python train.py --n_layer=18 --d_model=160 --n_experts=64 --experts_per_token=3 --d_expert=48 --d_shared_expert=64 --activation="swiglu" --moe_layers=[1, 2, 3, 4, 5, 6, 7, 8, 9, 10, 11, 12, 13, 14, 15, 16, 17] --router_score="softmax" --normalize_top_k=false --routed_scale=4.62 --balance_loss=0.0101 --balance_bias=false --router_z_loss=0.001 --n_groups=8 --groups_per_token=2 --init_std_router=0.0083 --lr_router=0.00033 --n_head=2 --n_kv_head=2 --head_dim=64 --vocab_size=4096 --norm="rmsnorm" --norm_place="pre" --norm_eps=1e-05 --positions="rope" --rope_base=1000000.0 --rope_fraction=1.0 --qk_norm=false --attn_scale=0.125 --tie_embeddings=false --parallel_block=false --init="normal" --init_std_qkv=0.0367 --init_std_o=0.00683 --init_std_up=0.0367 --init_std_down=0.00365 --optimizer="muon_variant" --lr=0.00736 --beta1=0.95 --weight_decay=0.046 --lr_head=0.00642 --grad_clip=1.0 --warmup_steps=200 --schedule="wsd" --decay_fraction=0.816 --decay_shape="linear" --final_lr_fraction=0.0 --batch_tokens=[32768, 65536, 131072] --seq_len=512 --doc_mask=true --train_tokens=341400000 --steps=4760 --dataset="wikipedia_en"
Below are experts of layer 3 (counted from 0) of a mixture-of-experts language model. Rows are named router (the router's row for the expert), down (a neuron's output weights, with its number) and show model dimensions 0-159. Each number is 500 + 25 x the weight over its row's rms, rounded and kept within 0 to 999. Numbers have three digits each.
Before each expert's rows: a language model's description of what the expert responds to. This comes from a sample of Wikipedia text that the model never trained on.

# expert 48
What it handles: Candidate column headers in election result tables, closing quotes in table cells, en dashes in scores, and the conjunction and.
router:524507492505507444472513518489504531498514491487514468462501509518527471479467480510523527475471529479484514479513478518513471486488527465517515485478535476499467523489547525487527484474494530482523485498491524488515454470476470532468486533493532549495515532522528525588510468517435457530501479531520477482502491501512471531515494519515528532471513524539505533512488485475515522508527467504540498440503519485472509460492507523508529480480517515520489519497519460492471514472452473
down0:483474498549478464461490449548482492524504491537489491546480501469479465511505525475490514498448510526507494507514451478490476469503505514503469475513501492499487488516512528433528535482509507531480512550515496528486502500562559517523472507472480526500446496508499492510478494496543459487518500509521524533453540457503473514530510465500500516527459482518560490522549478491532516494506489464474505521542500517471480490499511513519515477527479473484506514490465492507516498531475517
down1:497522519486514500480545525540536523519507516515508484493522507504499512541519495478488505505537461504535482529495516485498500437531501507502512504481493492508539539540516527458464519511476492509514503456535536486473481494520523533469493524515508464486471478480514474476494480441475553520521528491514514483466486520451517500559518486473451476485505492504526497535505494462554497510458493525516457503491499527575499504528529498514492509513486511490507483485489452485486494527480430
down2:490482488493493494489544501544519500513514514516505485501453481501501523467514495543533531479498544514523538494513502495498538522486561467499498543525472519496458507483466524509531467493454522506470527504462507506501504479512546487551463540508477492490501512486503523518477465529487500514511471555494525519514560506494562473539490500494502488498496511491524486482479472487520524547467489514529521492520461473517488487514520486467451492520487510436525494533515455505538459514536500
down3:536483503506466509507515529538460517489507545525479525517493469466516511494522495515513454476485514507484481470501473459512507492537473529516469457520509510517500470447455512506496555471474524536496531452500507519470524525491491503491494450532511506545538518509488510479460526487538523513494479507517473498536479526480510486463482529523440514518534501480466469517491502469506542466439469553504513492503486499445519474539508530490516520517495483479529479494482493523516502499490530
down4:448523462516484527540473504522507510447550474491486469513492506498489496553459536468479528512484550512489529520512501450477518501522551480527514517481516469557516488513524497476513498497513541470501506459510501499518464521440495457526497504531507470495477499500515492503462501506509520511498487510503493536530478513509491490496484495490544486522468460539483477528513483446495483492515513506456495486530495551487489505505497510476491514480545541513552490517516494491480569470516467

# expert 50
What it handles: Word-final suffixes on nouns, especially plural s, ks in weeks, ers, ations, ing, and common nouns like team, time, members.
router:515535473502485493540518550482519518519527485488512457447518537529521472471463483531486500484488535487481521475514474526506508487513496475522524482486492436508495507443525492497494511480500527495526491485461544486533494483485480509482480534487516502463509514527500518618534463512471470506469481508524481485491479470502466518532492501521516514475514502511490526468490475480493520486515478529499519491518537463472503506470518547508550468480526523521485510522513474492524513475527472
down0:493511459540492503502521499465522476531515487499465543529516536517510491500522487488531463491493480523487496539467488492474493484520514482547533521472527522469487522520483521513479501536446536509519528446512530540485441539528508542465505468522508496488532460504464497543535535488478505482499502506455510499554558523474542498484488507498504496479452477507515503487509478473481539475515511523480487494529515495503491496520537502501487541549500520507519537484491550536521506483511480
down1:506486509524510520502488513488499478560484445518503485521538479501500522517489463504502494483480481515519511519470472514436538506513511462457529494472521513487498519569478497540472513540517486528511480539509524477496511526495505534554533489482507511507487507547551501505469495448549532477472482494465526500498505463515459462504488522460485457506461487511498433486526499461494520515508473478521493521489489494490482518468495473532487478524491476529516505471544516500493500479539526
down2:461484501540499469528491485446489489537498468522529518493455473532524461449482453456513449489480526502481490511483520514510478501569521499483477487498498503536495490529545498491474508476492510546477456493509494532491477478484506507501515535501482499529552463461498519515541508484457481469462549516486517530508468529477492493511506498507473464532518513468486499526518524487465548492481455532506478476487525499485480464524459538493511485506513495511514516517520496495448481499480478
down3:517498521490525468543505514532503520499499501486508491516497504494514522483495471531486505523494472493500460482531473510531478478499509479493450497511469526520466492516520533430496484550480517527536479518476475540496538487472499507508499502516487507516548524495505475496492497527496502531519508518507562496521530510486499553472521516484518478498466488522547546559495481493538483523486475524473540507530542519486496482525509520518521489459483508492494489556463513494482537570565464
down4:521474536537504495482530507484468500492518510522499454497484475468506473501522502489499485485548503503453471511509473501528493468477470521510503487539513548508480456504519492507520457524490464531500509466475505480477516506475521519495485473500462492514465520508517470490514455441497526468512531512501524500514510500542489531484526495463484492515477462516530450512508511519486508487482478494485461505480438429465483493515513528547509527465522539527473507481460496457550509499452531

# expert 36
What it handles: Final pieces completing words, such as esc(ape), cl(oth)ing, repl(ace), depart(ure), plus the conjunction and and the letter M.
router:540514470526489470519501518465526523518518484481538479473529520521525510493489495500468547484465511480487498482544472517520495509517524485523509482472526507524487493488528532471520517480515543474521498489467513471509530507490471526478494504484505502465503510498508509563517468501473456538473489513515473491511493471520470511525483532521507494476533552514523519490487468479520512471512493533537517626521504489488512496497514549528516475495516506543502530523530464481500513488546478
down0:485469506474532478486487444512545518498484489513487514509495492508546509508495489528531492538469423535486507497549472484500523497513507511522532463494488468460533530526489490478496508523491476508504516486479524538506476489473503513521475521496514496515504503492507519518495478494508540470490504511543544505503491465565502476481512504537522486507517521474497454533479516489479448499495484510498436525488471509444474538480548480481441478537525509516512533487447491503466479498502543
down1:514472461498524510538471498518493475468501532463460493493498479518489525501468499498478498483511436521475531552469483495542495479508485508507520489514484511478491464549527503507507505498504518502457509521502518468460538506522502522536455512548549446523495555526467479457502490516454490465509503494490483470499532486469525514446489467463546490509467434509504509489499543491520532493489501488503525534535526521498525506514511481535476466452497500532507507502506534517505509506516497
down2:467442521516526511491478514513463492490518496563467485488513507493515467488488519457532465519519476450498507479484492504487484530564512522495494514510485469532526484492482492505514476524524482486506494525523548487490523490510478491511508449512513522521489507450515484472534479533500434538507525554477492496507523553471522535519509512492510552483533473482476463505501473499544537506476466499473499554511503532458474490533487481481535505453487523523510486498509477466523492511480502
down3:437525513514481471518524514508511506536497493526522497544525528545502508453501547457489515521498521490513535475486548506450503478492487518500533515490497534525501510469517467473496497461488494532489473500485483495448414480475491492507495527476506482453460518517497497451534496543495465443482506502490505534499491529521501537499480507514502498484508474501534514525466486505530521522545443490502487455499505501442526498483532478505481533495484494515485517531478540512504508476506483
down4:497515493513526497524512493460522451462530520464522528521504519475468468486454517499518491477531517536480504467500502509480506545509505506529487466489504523525516475522475492515506510503529456496458529522488474518534463449534499543518532501513496478480504540476552524528485526516482490459518495568505472505482511522479478537498486498539531525492500522455474490531501514509498502488491473537555463503480490430469509437511489469530500497490514523519512495481531455493496476511498497

# expert 9
What it handles: Table cell pipes and the opening pieces of capitalized names and surnames, such as Mc, Un, Ab, Bro, Team, plus the syllable om (Domain, Yomi).
router:518516488515489465567498508495516511501510469462539472492516526520505486487486461507507536472488523494485518500519469498526474486524538471524506492494545498503489550472543503492527531478527512521517492464500522491498572488503477534478477523456497515496509499504498530487525490539483477522482477527533508457524478468539487507551477529513503518478522555531532523471476484480531515480532499523490519418513532486479513482471523513531533474493486515538468497519527509479524535509465502
down0:449465515523489508499475488505457509521529571521477549486511452543507474461514461491445501502470534524486464505520457482497485516523480456488480505505532463551499490479456484477453486481468477499496513447470492469543497511469472491504491560512513542459516508519555485529509510517492470501514475516499509482536512506515487476486531474514510467506521477495530495487498455491492513496535519502489458517496510487509495483514491530492516483554476520520497477522511485474513467503497483
down1:524515542520482543491473533505526513486505522527490514457481487469512516518473524503513544563516542488488493474455492466558511506465516533534563536490498548504489541484553506473504491508528460536478499505471488469496488494530518488486527512483534486509528483490525487501493523503521505506525514501517503478510511485513516515501507470508527513456482471518442497518485485512518514510520477437566494483564510512500481455511504466512520490452514488465467491499506472505493503471488488
down2:502463510550525508520481468520506510511523500485532570458528505477492483511481523514483508525487479486545467499485480480499508450478484453538508460497503540524493485468511491507482510445458559497479539530470488496536467524494529498524541444525487498492466510523488529512446517530521497500499518484501477519523523474497525492502528460513532512481539496489493523497527478519507500506486508490520508521522480469502506465476412527489541502509502512500551494510528479468491504511513490
down3:525533500531492487522520461490481546509525500508524545500496538518518511453494505496522500464492504464505466498513502512536499511496519496474517456562534444572507489529534501494476508513489505499475525475516519449513509442524527486533477516511495482517501501514478494498500456498520540556491486489496478491515483529470498530542561477506496508486500453493511469539483502512510554484470526482499521512538510529499490547486476489511481467540497459508478489505474495525499516530547481
down4:467498498494487462504445561528494478504504492455540486460478478499470474460550488491471544532479556517505541472518507493510495524478513477483468486485526527507503510452477506484474480484493479509470523477500548486510538565463561491478483529456501511486463482527541495477491517483464504532494518486482509562502475531487488528491491553499522524510513510518499515514484486487522501517481485499494467497455496524501468505485516465471503545485521501514476510492502491499516466535525488

# expert 43
What it handles: Line breaks ending list items, headings and table rows, plus final name pieces like ent in Laurent, on in Lyndon.
router:507525485513473474589523501482508515519524463487519486488491503509525499501497489507551520472481511490449491502523488517519498489503502480533510474502513513536491530493506533493507519493512522469515490472483531474533514476492467504494491527493503526485508520511523522549529503542477479501479499499521503487513483458510482507505488495506526509474528534520515533487472492489537522468527462534519501624514530483489495468481510497498501486475516523505492526516498477481547505461597485
down0:493472463491491536527513518502515533511519511476488455527467545479458474528502491494502480511474507489528498474476470482479457469497490478561533498492505547516497503493495507472556425508480515500501476510477523495522494533491494488488534493443527510512520515534500504497490497501506535547477479503473525514479500493456493494504485535508491476491506527487541511503469495501500537521518517553568487497492508465498526536513539434491534502477515492464462507450507477471470508520522532
down1:486455501467508511435483489512551507507506536514479525533481466450499456521513513490501509451496530497485480479466493514512482486502534507533509486550531495433488501523491482525478490526485481464468534520496528505504494518497500516498518510493492550509533581526469521503496491491473491574506523505516496513489501549489532524494490546489481548516486475508514469518475470491505484473536492510458491518450518495523501486490496500497540456527469502486525501499512480513487507549522525
down2:484494503484463522488481481449506495500537511509499475521492537463535494524496510534565508520485474522514512481509470458527522516511487496556516497488496516475505488531512510540476518553483479490503491527499560490491524550459494461500518511504540493529524545523510478495507498524540494541499519496533517530497485463537505472478515486477519507507524522470506471488465471523519486557499508539535524511525496470530538520503527507536513503497495490556531485453501525510508457464517546
down3:479520516554467526561528502525489482514530485531483523481515546493509483512499530464471442475478493509484474512496495495483510551513525485502513487525511517477499530514474481567478522462490503508467538514493520492504457484492497509517458476529483496488471463476485512514526523504515474459478455476518471546506497486465494469549506462496505491521471521509529508483485504449519478579488494483505465513541500538500469468517451521522503488513528487513507501514513513468485524530482504
down4:523501441492507518520485534482489518509501474514521486524501513527466497485496514490521458500483503497501503491510562516490530474497483469521469515442557538476442507479460521507532519495486509517533497521478498517506552489492519484488452511450470473466484532488531509501494509502462496487453519485507569516505518499505527537509470532500512502472500480467501541480487481511538490498490534471478459514487588516509488503521490519496499493501455505501527455516508494511511504446498529

# expert 24
What it handles: Commas, small numbers like 2, 3, 4, and inner word pieces such as Jub(ile)e, J(ill), often in tables.
router:508530461526493488530502517479532512523516495479504480465529496516538487479477468520506502493472527477486510472525465501526494494521547487548532463477517470483495515516514526462514516496525529504529483503485511492527489481489471512490497512477530497467503522558538526563546472519491463510482472517535483470520462487535450528533498508507543521477554538534514536474491478484500511485515481550520513472492525487467538499492532518515505477473519533513476513512497470466488548488469457
down0:483499486534485503535509492511503539515521500521549446502459561500511510520489502491512468479488487539518499524548477503487508567494514560467517525539468533535530460502465509516522506476515475501490536470523488544488507467488531493512513515500537520540529499526472506464468507457472506533480513510475528470470503546485500492511485519487521479531479459518522481489460465473503450462499499459485509492456521513485501471517500508502479463501505498502488483486507480477468508521462457
down1:485464445529481488509507479525510508474448509474508505543518464515503449512498458500557464472489449501490483472515517532504492509524486520488502469522492482495508475522492491487524469462491508476488490455523503500489514516493457505499514509505494464456542532468523533513499501506520502467507475478510540480453499493505517523532484513559485456482524500496506510506530525497523528485519516548537512490516492472519544477494471499513509522548502500556472466428451476498495513520466516
down2:535492566551531462526508506475492489438523456527569505479490478511486490489532542498510482493477531501474507477517502474518529458499490471514479555492489521499488508488531520481546484512484455500497521500503453508508527512475487494479478497467465509516526532466482529500518474462515472546492504483504542501512482507513478536486510495506462481509506496508540507513476528520544504504486512524488526500533527499475498496515507522537505458503504494457450476525499474524517463535556531
down3:501513530503494499518493477452518487509489480523560486495485470472499489524499518480521516482550487521550526469502475487470472496522446450537511543504504503463540465499480471481556499478488531546490508495535544478546487505484535533502463475507484496494505502509493507538460545491539485491545485487527546518476476489478480494471472435501494530450483490500477509480528513470491493502515508439464480500498495478510498493482476496490478492519493486480473455480521552503505505493511491
down4:540520509499493488533525447491495531540500523500476535514543521472502473527491484506470460529490534542505518506509520492487471543492482522499453452543479486512508489497467441493494499494487507527478448480495475516485502534512471486508519538458517491512473485520444496517490480488542545488462509515494492450484486498479504475494537551538522482438508514467473484481510501494522505517445454516496505515498467474458508530526505531459515508501466483510523528475500519494487478493481486

# expert 12
What it handles: Pipe separators in tables and middle pieces of personal names like C(lement), Joh(ann)es, plus sentence-start The and He.
router:543517484504475493556487517496501505539531489483516473485510519512500480472494475513463520488488533504480516488514481516484486492532529481525509493451532503521475558487492542486533529501523530487509496475481544475517469477452472541491465503481541530492522509513505530564544477527496503506481463529516485482544455479534492515508488506557498514490507520501536521473481479488510523510547490539538528555508506471486525487478508514536520493481503512511491548543515494470463509498536464
down0:480507470510476483453480487511499525522514508501517498488497478526427502499497504509504470514541454460493452534467494492511499482498470511477522492501525486517502478504504471482482504515471503523499487475514503518502536535534475497541509510571502456517527489465528515473549491513503525511539503445454445505526467524511497531501500498476507504526492495512532503483520533431473436512507511480514491516470511490562545482477514479510517503466459486452509493497482514468526491504477512
down1:485520485483467521557490478451482503492495520530521465505465501533517476511507489523501514498460472487502499491488479531505471474483533525521506505500441490547546476473501541485485477452450471550485480492528485471494501472482468470497541483535493481485478466528502496480516514556534488511507530526522479508496543462542481477500529452498482486529534500492482508462489457511453482491546456485530466514520493499506509471505487470521519497515532486504514506511510477490525519539480538
down2:497488513511495456483502528525507517525520503513483487503505494477466518516502532485494505494511495464468527537448511473494546487548482518528521478523516540453482513456458493532524459483507493531471453515487459523491478514462511497480478525515494504472489517468527479475452491501515514557451511528448538521463505492500471500514499496506493534461519496501464492512522525532514497492538508489501528489484531465498576483495451521482513482504496564486473537486484524501519508471470485
down3:551487539508492503494479508523479500515503513510490514466558522460495479572536517471499519535521513458531513476446498479544546477515523516462478471525535515487507488474541519462497505488463474522497468454494534497467513495483481501524506496518504512520505514518494465505511446484490505526481476526538470513540511473509457497498527533509537482501477534528508459524500513487494512517519504504481427484532495505507541481488503469562511479489520512473530526507475530492486511524501503
down4:554485475472518476510511498553558557514504527488534512530496526521516518519503501555477492503515462504492458485500493486481481501485484545526515466527479495467495501490503517518524492529475455523531502522488497478540481501521534526501516531548532487503500526530523471485510486519551465474492533484547522452553522480498505521490540489501516505457505488465496513529531497506491522488448500547462511491535514523525536452501496524495474544475468502507518486483496512483473522489513523

# expert 31
What it handles: Commas in prose and tables, plus final or inner pieces of foreign or personal names, such as i in Izanagi, Xanthi.
router:514502469531476506568539515493508524513485474468519470468517514506532499510485472505573512493499522501482520475520527526504477468498534481536524477485512488538470516464532508485497525481510506480530488489476532487523512481499478507484464529477536488480532510516525513499506471544495504546488463540536491508523477491512476510524481537509520535488519529515514516478493470488524505493540491523523512388531513486485500516463525525546509486483516529520475508524533478480504511471458510
down0:547521526522496468517535495491464504526516454478488473523469457500456519520547502529468545496515488503493468518481471539466515514499547504483448498463474507517500471494476517503460499512520486549548472480486507453495510465479542508519496431526523497496528503468507499499471478486510512463497498476466508492489540482506529456553532544493462497506524500511490502517515506498468522512488506532479481486526496474489460502500509487470452491508485511484523499531522522480496496525551459
down1:501514480487515489481535464473479509492478533519518500484487487511487479484526498511476511494483484440537493476476455510487521504500514474531501491489461488531510494489460505473475489487475488507505505510477435441493529457492500480501563531500508507499482460505462471462504509473474504506451511515481488479525502504542471487443517501520498530536524471495447486553513472483545503516522558542523490484507514552481491531466486516479520467454512554468514476483507513520519485502511482
down2:500519504482508549475433510491503497537497509500492459509458528529468496494514511548500511495515508505490527514551538522450526490445490452506494521520479527507482482461489502487503480532473529474502542460508493508505538501470520493505505507491511536526467494467505475475529479460492472525516523506508482500478498507507451466514541467513549502484512523496488511404493558525455456486517505483501507490504470501496504499518464510526444504504466503473464506484476491484512515499515499
down3:508527497503497509521530489514534548511533532458456480518498503492503528528461507510516499454499502463522519543461499499527490503496483494473509488498492508487515502510494490508505491497502449488526496486498467477493498459507485517551494545559565490475499467516481492409505514510534532529495470532522518504481521507490525463524506495534538474557528508466489495459518470483503495472508464481489539501502488496482508478480483479516477492434517483543525510505465501536484458532487502
down4:470482459513519453452520505517478538511530512475445519496483523512474509505516453528451486513529524516499507512493571527495505507484468539520537502535518558513498515505542477525463499485497502482508513518505469497478507451494492536484490509485517444510495489537523548509507469474458539471521491474462457509519516505508512483487521532482512511532471493458486496533503479500530479549488502527534513458530525525512480483508498478474465484473482479510482525514475495529500494478466468

# expert 13
What it handles: Sentence-start pronouns he and she, the verb was, and mid-word continuations like ate in amateur, cer in incarcerated, ic in Connecticut.
router:506526504526479467459522564472502486522513464473509469500512535537533500472509489521438536485478518458504520467501480534518489482533523498517511483467530516532488515467527498489540513496540515476527461471487522497504557462466477529466482525466535517504510513535504523495513485536463474534464474506505485481508497484501502513515477518531539503506524522515522513470500477506528536471516488541486529482516514473458539487465515546531520486474535545517495531522509477502513522482480492
down0:521477503513561514545497499465497489468540502477524495473512469543485482522500408453511504503485499456478485510504487499477497488511514494485508500501492532469514537491478503496527463503479498479513547477499495494496516537488504517509513462483526485531513525490476474490477507533498451490462545452511467497490505497520510466512515438485519544513546522488473441508487506502474537500523538496511478559509513503538529494505555517453519509516528503525502526493503474530518480484485482
down1:481489475494515513454499521500520454541532515476483550516478517468513568486506481538501519562475527501526527474479517528504500523494490500461501508474495491563412517494515501494518549553477468516521513517505511522501497510499496532547503469488495513471518518498471518515488510518498536482517470502504477485445485506458509500508528477503510464507511487478468477509521488513486518509531461455529515509485489545537513494483502490470501455488466502540482451494511491538482485491497496
down2:479501509532487495498556476495488513505492496445480521475545514478509515503496496511539501497492547500475487485445525546464502443514511474482513532502521492493494468444495495505450497496468483523473563485461478514494498538493469547512527502481501499463491495496491487500518531450471529472515537502491515443524510515474552509459556497513544461475466514519496506520474504533492512497548488497528487527487504478507486491472542497540502506524487482525493491511501489549482492467471504
down3:486497527502465497492506510522489573498505499489469520483527542466489511512491524486504515509505496475499516510475446495462500537460502490458504466534474515515519487513519481505472506537480489514497522532492541489512481494507463521512494501452504508500533464519474494440549501526518486499499504509490488537494517460473492445478488503526536502489530468505493523482501520467505490476501529497514477482545489497479529546536494471510577535532523481546482520487481541544527509441477536
down4:466481546501495498482484465506515518489519476507516512449509496485512483520507493503534506492495546522528525495480517539448501522487491534535513472564493500524483474508493501511471457545521502479510552494519540492450487543480510489443523504451553498503504489489496474497498494458483541503538498480484542502557480522530522488525518525452460461485504512485501522465476508513492507492450509529501499490463506521524542517499528515533477490530499530537512480498528523452510524520489498

# expert 53
What it handles: Function words like and, the, with, from and by, especially "from" in election results ("Labour gain from Unionist"), plus a mid-word w.
router:503523485512479481478519522480521495524523474467502469451527530511512487509480465498474544489508530480474501489528509515499489480497524503514535482483520514524471510497546521486526530502529513464537474484488515505525512471472482548476493520475542513495512540529511502531537467524481485534484461530502466445510473483503502531509445525501516527444515532538528519484486465478523508457531488496513510445499519481472522480474530527527500470491550504540479533514507479464465524516547486
down0:489553505518496515485512525520480465529496538508451496502512486484503509495474456511512489505487476530517511479479470521503510476496480530508493496485471526547516447504472493525500471535516536505512481543536531520478490506519523549458527454541460507506502454544477532483489487468461519515535451446504494534501538517474476496485519488500524508496513488493559497497463474509479460478541456477485504490488476502508504524493494493532499511510489502464456512508474508545565465519503502
down1:465506479496524441520457487442464489497537524518497473503483459492501530489469489507502520532559508519466519488523494511511479462528518513441527500543458541510471523480506481528502460508496509520476486517535472493483515490460535514488510497499551487503470487508497457503467530487548462471452484533497481469525481450499495481436523497507506534494482517500500500477503532538490490523464528509511504493459484525522510477499494489472521472516531489466512509523470460510496499520494471
down2:521514458462483505522533536484549565482505577529553468519514483492512491465502489531503458524475471496515483462547517497500476444499475535516472516446468510538463496516510493518496508506473520555510498490516513485503476543488501540548485508519509504502545500480485482507469482492519496500509509498492439492510525499502537496480510511513526456518489502508498480533525499445476499469464490516517527502513487517482501499508506531481504510489519521503468521505465501476457498531554501
down3:538540468470549510472486530504462495482447501491484523478556541493463529512497446490518466531502482505498481519533516529481499519505542525505511530488512488517533518487536478550484501470523485503513513497491499526505505487483505498486527527452518500513504515517536498518493447492455513448483494531510536499509522507537500456467466527527477479483540450486524504501535478499524527480533513529529515523471488503506478489508499519505483475508490483490506471547544543452449494492531492
down4:519439492478502484486502496528483541497519538508524471517467450499495525543498521441515517510522498516476501494476479478497505509562518508471487522447531501513468468478495500510560465493496453454521528505504461494474489514485469507478521507493498522514487519427487563486486508504490496512480484490502472509493462524493521509475469496491513532472481503474468551473515534504501500502523506513481531512440508517532505560506476477516507511492501505459517490498463465489561488510508490

# expert 49
What it handles: Digits in tables and election results, and word stems like chron-ology, Pro-clamation, prot-ection, program in prose.
router:543520476535474491497530509470552539525533462507524482459529506511519471478493507523509521467463524481490495466509505519519525482534510494546519475507524505528498525482517509486506482479511511478515482500487520505527507495494480524480467552489522505472528515518525505584521480527459505518488475514515478487542468465537478500493469513493486516495526519504499527486468500509537519470508510511543502483523522480469530487483509505520513464453501521530466504516515490495438516463418453
down0:526531484536496492565505506459471455532500469497503511486468500505538506527518505498543503523502466468482527476465535519506535491452461510445503495510502537539491489533461505494539452478490564480552510490533516502456507477519506481518497509508502483532493503511493516520501446542488524496522491523492503516518480496528556494522520478466512493513482426522494489506479503502512464514501476519524526511482448480535548499506529520497522503492504529492497512483522516498537477516473526
down1:514513498534481495464511548467525486486497485471449526519503469479519483508496461460498511447499490495483464471522488500527531488519461492490510517470490485452516493481509577505528465499458535494515542488522488509483506473505475480507461485493464538514494533516545506526496467510496515481503530508465468517504505471543486537512478563473529502488493500500511487512478500544452530509503522473516516480477500525475526483559487516486488564484485555523491476480520500504480503510534513
down2:536448514518531526481482503520478510478521454483479501497519476521563495524522461536517491486483449547498523508495480543539519497527517505469471493497523460497524478488553494532490498545489481520506529504519486518475496513537484487485492486496515501526541506494516499469533514512480494502540514481474521503504537479506490479472510497508478468486498500429515521485491453476537507528484550516505452468539487467490522484477475499521549523459504522555494494519545505517467526535488484
down3:507520537451485498505491458474449450470523512487497513479510426504496517478498503444501530503515473483457496473464492472524528485520461465493500496483504501508493482503465505507521495518517539463488471512512527514492495505483547532527511504499485539475552548498461500479457486498501536525494497507497510513552517471512512529480482515499484492490524509480505495452502536469492565490523534493517481498510518465501464500517494449498520543488487537489521498495476548534542526530504536
down4:506487471485466523460522484458510533500526480532486500505492518489541501433511491500528523484508526497506488538487508493545475493501529491524503423539506486496479472534555507544509480569496456515446471502540488504534503500468494480523511485503520504501486468518472541487488511523504460489471461496507471514518511520491501478511522442489532471508536552502479484460515494483481483501536501481483521493503495468514468515501506450502532506478512521523503490533484476541499448480506517

# expert 44
What it handles: Line breaks in lists and capitalized M-initial or name pieces like M, Med, Mad, Sat, plus Chinese/Japanese characters and math markup.
router:510507474515465487598519511482509523506504489458528482492537530525504464467495490525590520478493508480490514466525475520519452478516532490503513493488525541526466511483513531502513511513508507485520489470482494496524477471509500499490475530480522510462500514526533518565520475505486473516472464518524476479522516502520497514511463504521510530489513500527508549482473478485510514448508469513518509543509480469498502486473518511514517469449538522507491532514519481490496550482552488
down0:524510494473544490495500504486513470486582525477502509517461511509545468497475502506501533474451488529449505529567504537470540526501504466512503482486458528503468477523512486501530491502543485489531500511519504494494468509523461501488518434490498498518488496482510515483506511503479517455535467488491523516484495506500437533521490504492509508489514496501472472450475520520515516518509499524514512473509487536515485552516534524534524512432516513481517524478498514500448549505471511
down1:489520494487508528462505511470531494486426464489494491484495484497466464531483465450563520452504514550510506491485474518521492479522508475505525500494519485519506489511514511479489491540508479496490533470511503508510487478467502489489502468552453466495477480473484449486515532457535502476501494527505522482481537508496533516476509508495449455526414516519471525505477538519495507545488506510521478463466492536530490459524493480477522504522461508469504517491455495503511490486491513
down2:489510493483487431495477515547471473538519501560477508514537506485532513475498517486524518503515474518501510528483497478521507511503487526579526527486504492492498534488493514525490455534466521527502549489507538496509545524483457539474542473498524497494542533508528501504499481504497525531503502484483482536501518497476495497521527505489472473475453540488477508480466477482480575531502545538524490490474438503496485495515499489499494511489540560472515500511540485487497525488509495
down3:508521441468539554468520519487514499456521468490476505547546522528473541479500487524514508491488506504492519462511547512479469490518502498512494464521507522497486510479455512550461525522466485507517507471489515546463525522502477458513536487448500488457484512440482482526482491478484506492453514557506506492469503532492491513504513508515515504465494496495520469469498468497503477500490515463508460470506525433510479525481489518475497530477532541508525514494509502519461499483470476
down4:527473524510492543448532575473519517473508517457486510484535478501492485504540537509505518524518529480496498547520494481495518483512460485494495488508531488486518466487518478462512537482485493533493530481553502522508527480435481522484445518477520484484478490488474456486475497507459486492494481483518516489523486509497535483516517477496495464484478540473469499530532474496492489499515537504502443488513505464525500487470501525479552480530509511518472552494481562485498486518453517

# expert 7
What it handles: Commas after dates or clauses, table-cell numbers, and inner word pieces such as ry in dry or encrypted, mon in pulmonary.
router:519492487518477478504516516484524493499519477482533484484502516522522483500469444529550519481477521481476500513527480511522488490517511469493532476491512508545495522496508496469527500504513504496516502479489532466522516496495493532472471513486523524456505511510507546460507488513465474511484453517519464465509498473519485525515486529500502533497518525534533534488485501497539520483544467513529516395509529471471507482466519491535526504489550521522466497507493449484535527491417481
down0:499478497513481499526481543497448467468482505531505504504479516512512442538523534500558450520518460546455497527542476562512493504493505505528500481466468500505503512499462515456512489529502519522508519515526556494553532500563479500498495540500480504513475481492486474486499509508490448532499518503493498513561514447505513484467509529492508541513474496505482494496491539471520529538529547528465507487515509519526481497521508484519501515502521524491456492492524500485460489480512524
down1:514523472473509516546518481507501509500509478501517510524507488510507481563451498471496518475521494536512514498495534504492445490530485537459509507490489546462511477493495470520457459512524506525475511522502521504522491495506534509467497534502469524506528529494507556482504533544466451484511528576554553523447496495502492534532451473467487499484542525489522503501518468524458517507511500479515484550498510513512508485495525545465497519546480483480492511521497504527492502501495493
down2:536477485490464488494505528511479498505520462480484459510479466493480535527488528530467503489480503495487497497483487486506543486502488559491494497505483488456499480490506469537526477462469491534486555423524474475516520484526518487509503553518531492519519512500471501483483542457487518531477488511485501515505465536484447468474468500487489474540463482522554490472517534499487557528487471461490526508511479491499506503520440499475490493489484546479489475508548487490515504482528537
down3:552528523499494491556494509525510497477528489454501497500470534503514455491508490510550529468488515512520478495500464498502492518471505431508532505516526504489514517477510476513523511456493520525490538506539478493521479516498492479501492449492498468540511481549487499493491546485515484482515494500492537504540523546498506496553488474462536471522492475464514479534505485507482519531496522434494519530536469489518462546501498507528557546491497503501499490485508461528516438481530495
down4:481541500469510500497509499476495458530479518485515468532544468451504495493467534545478502505465521508538519526488481512507540468483497443476477541502502549478504483492495504520515527504508472497473492463495492459488479474544518519496508457469530523510487455477461540478495522530495499511555482470547479520481478441464526451466538496505492480535461506474496463481475504502461504502506487472462477499523500496469527490505516489512470481508508519473451516507497520500546491483511511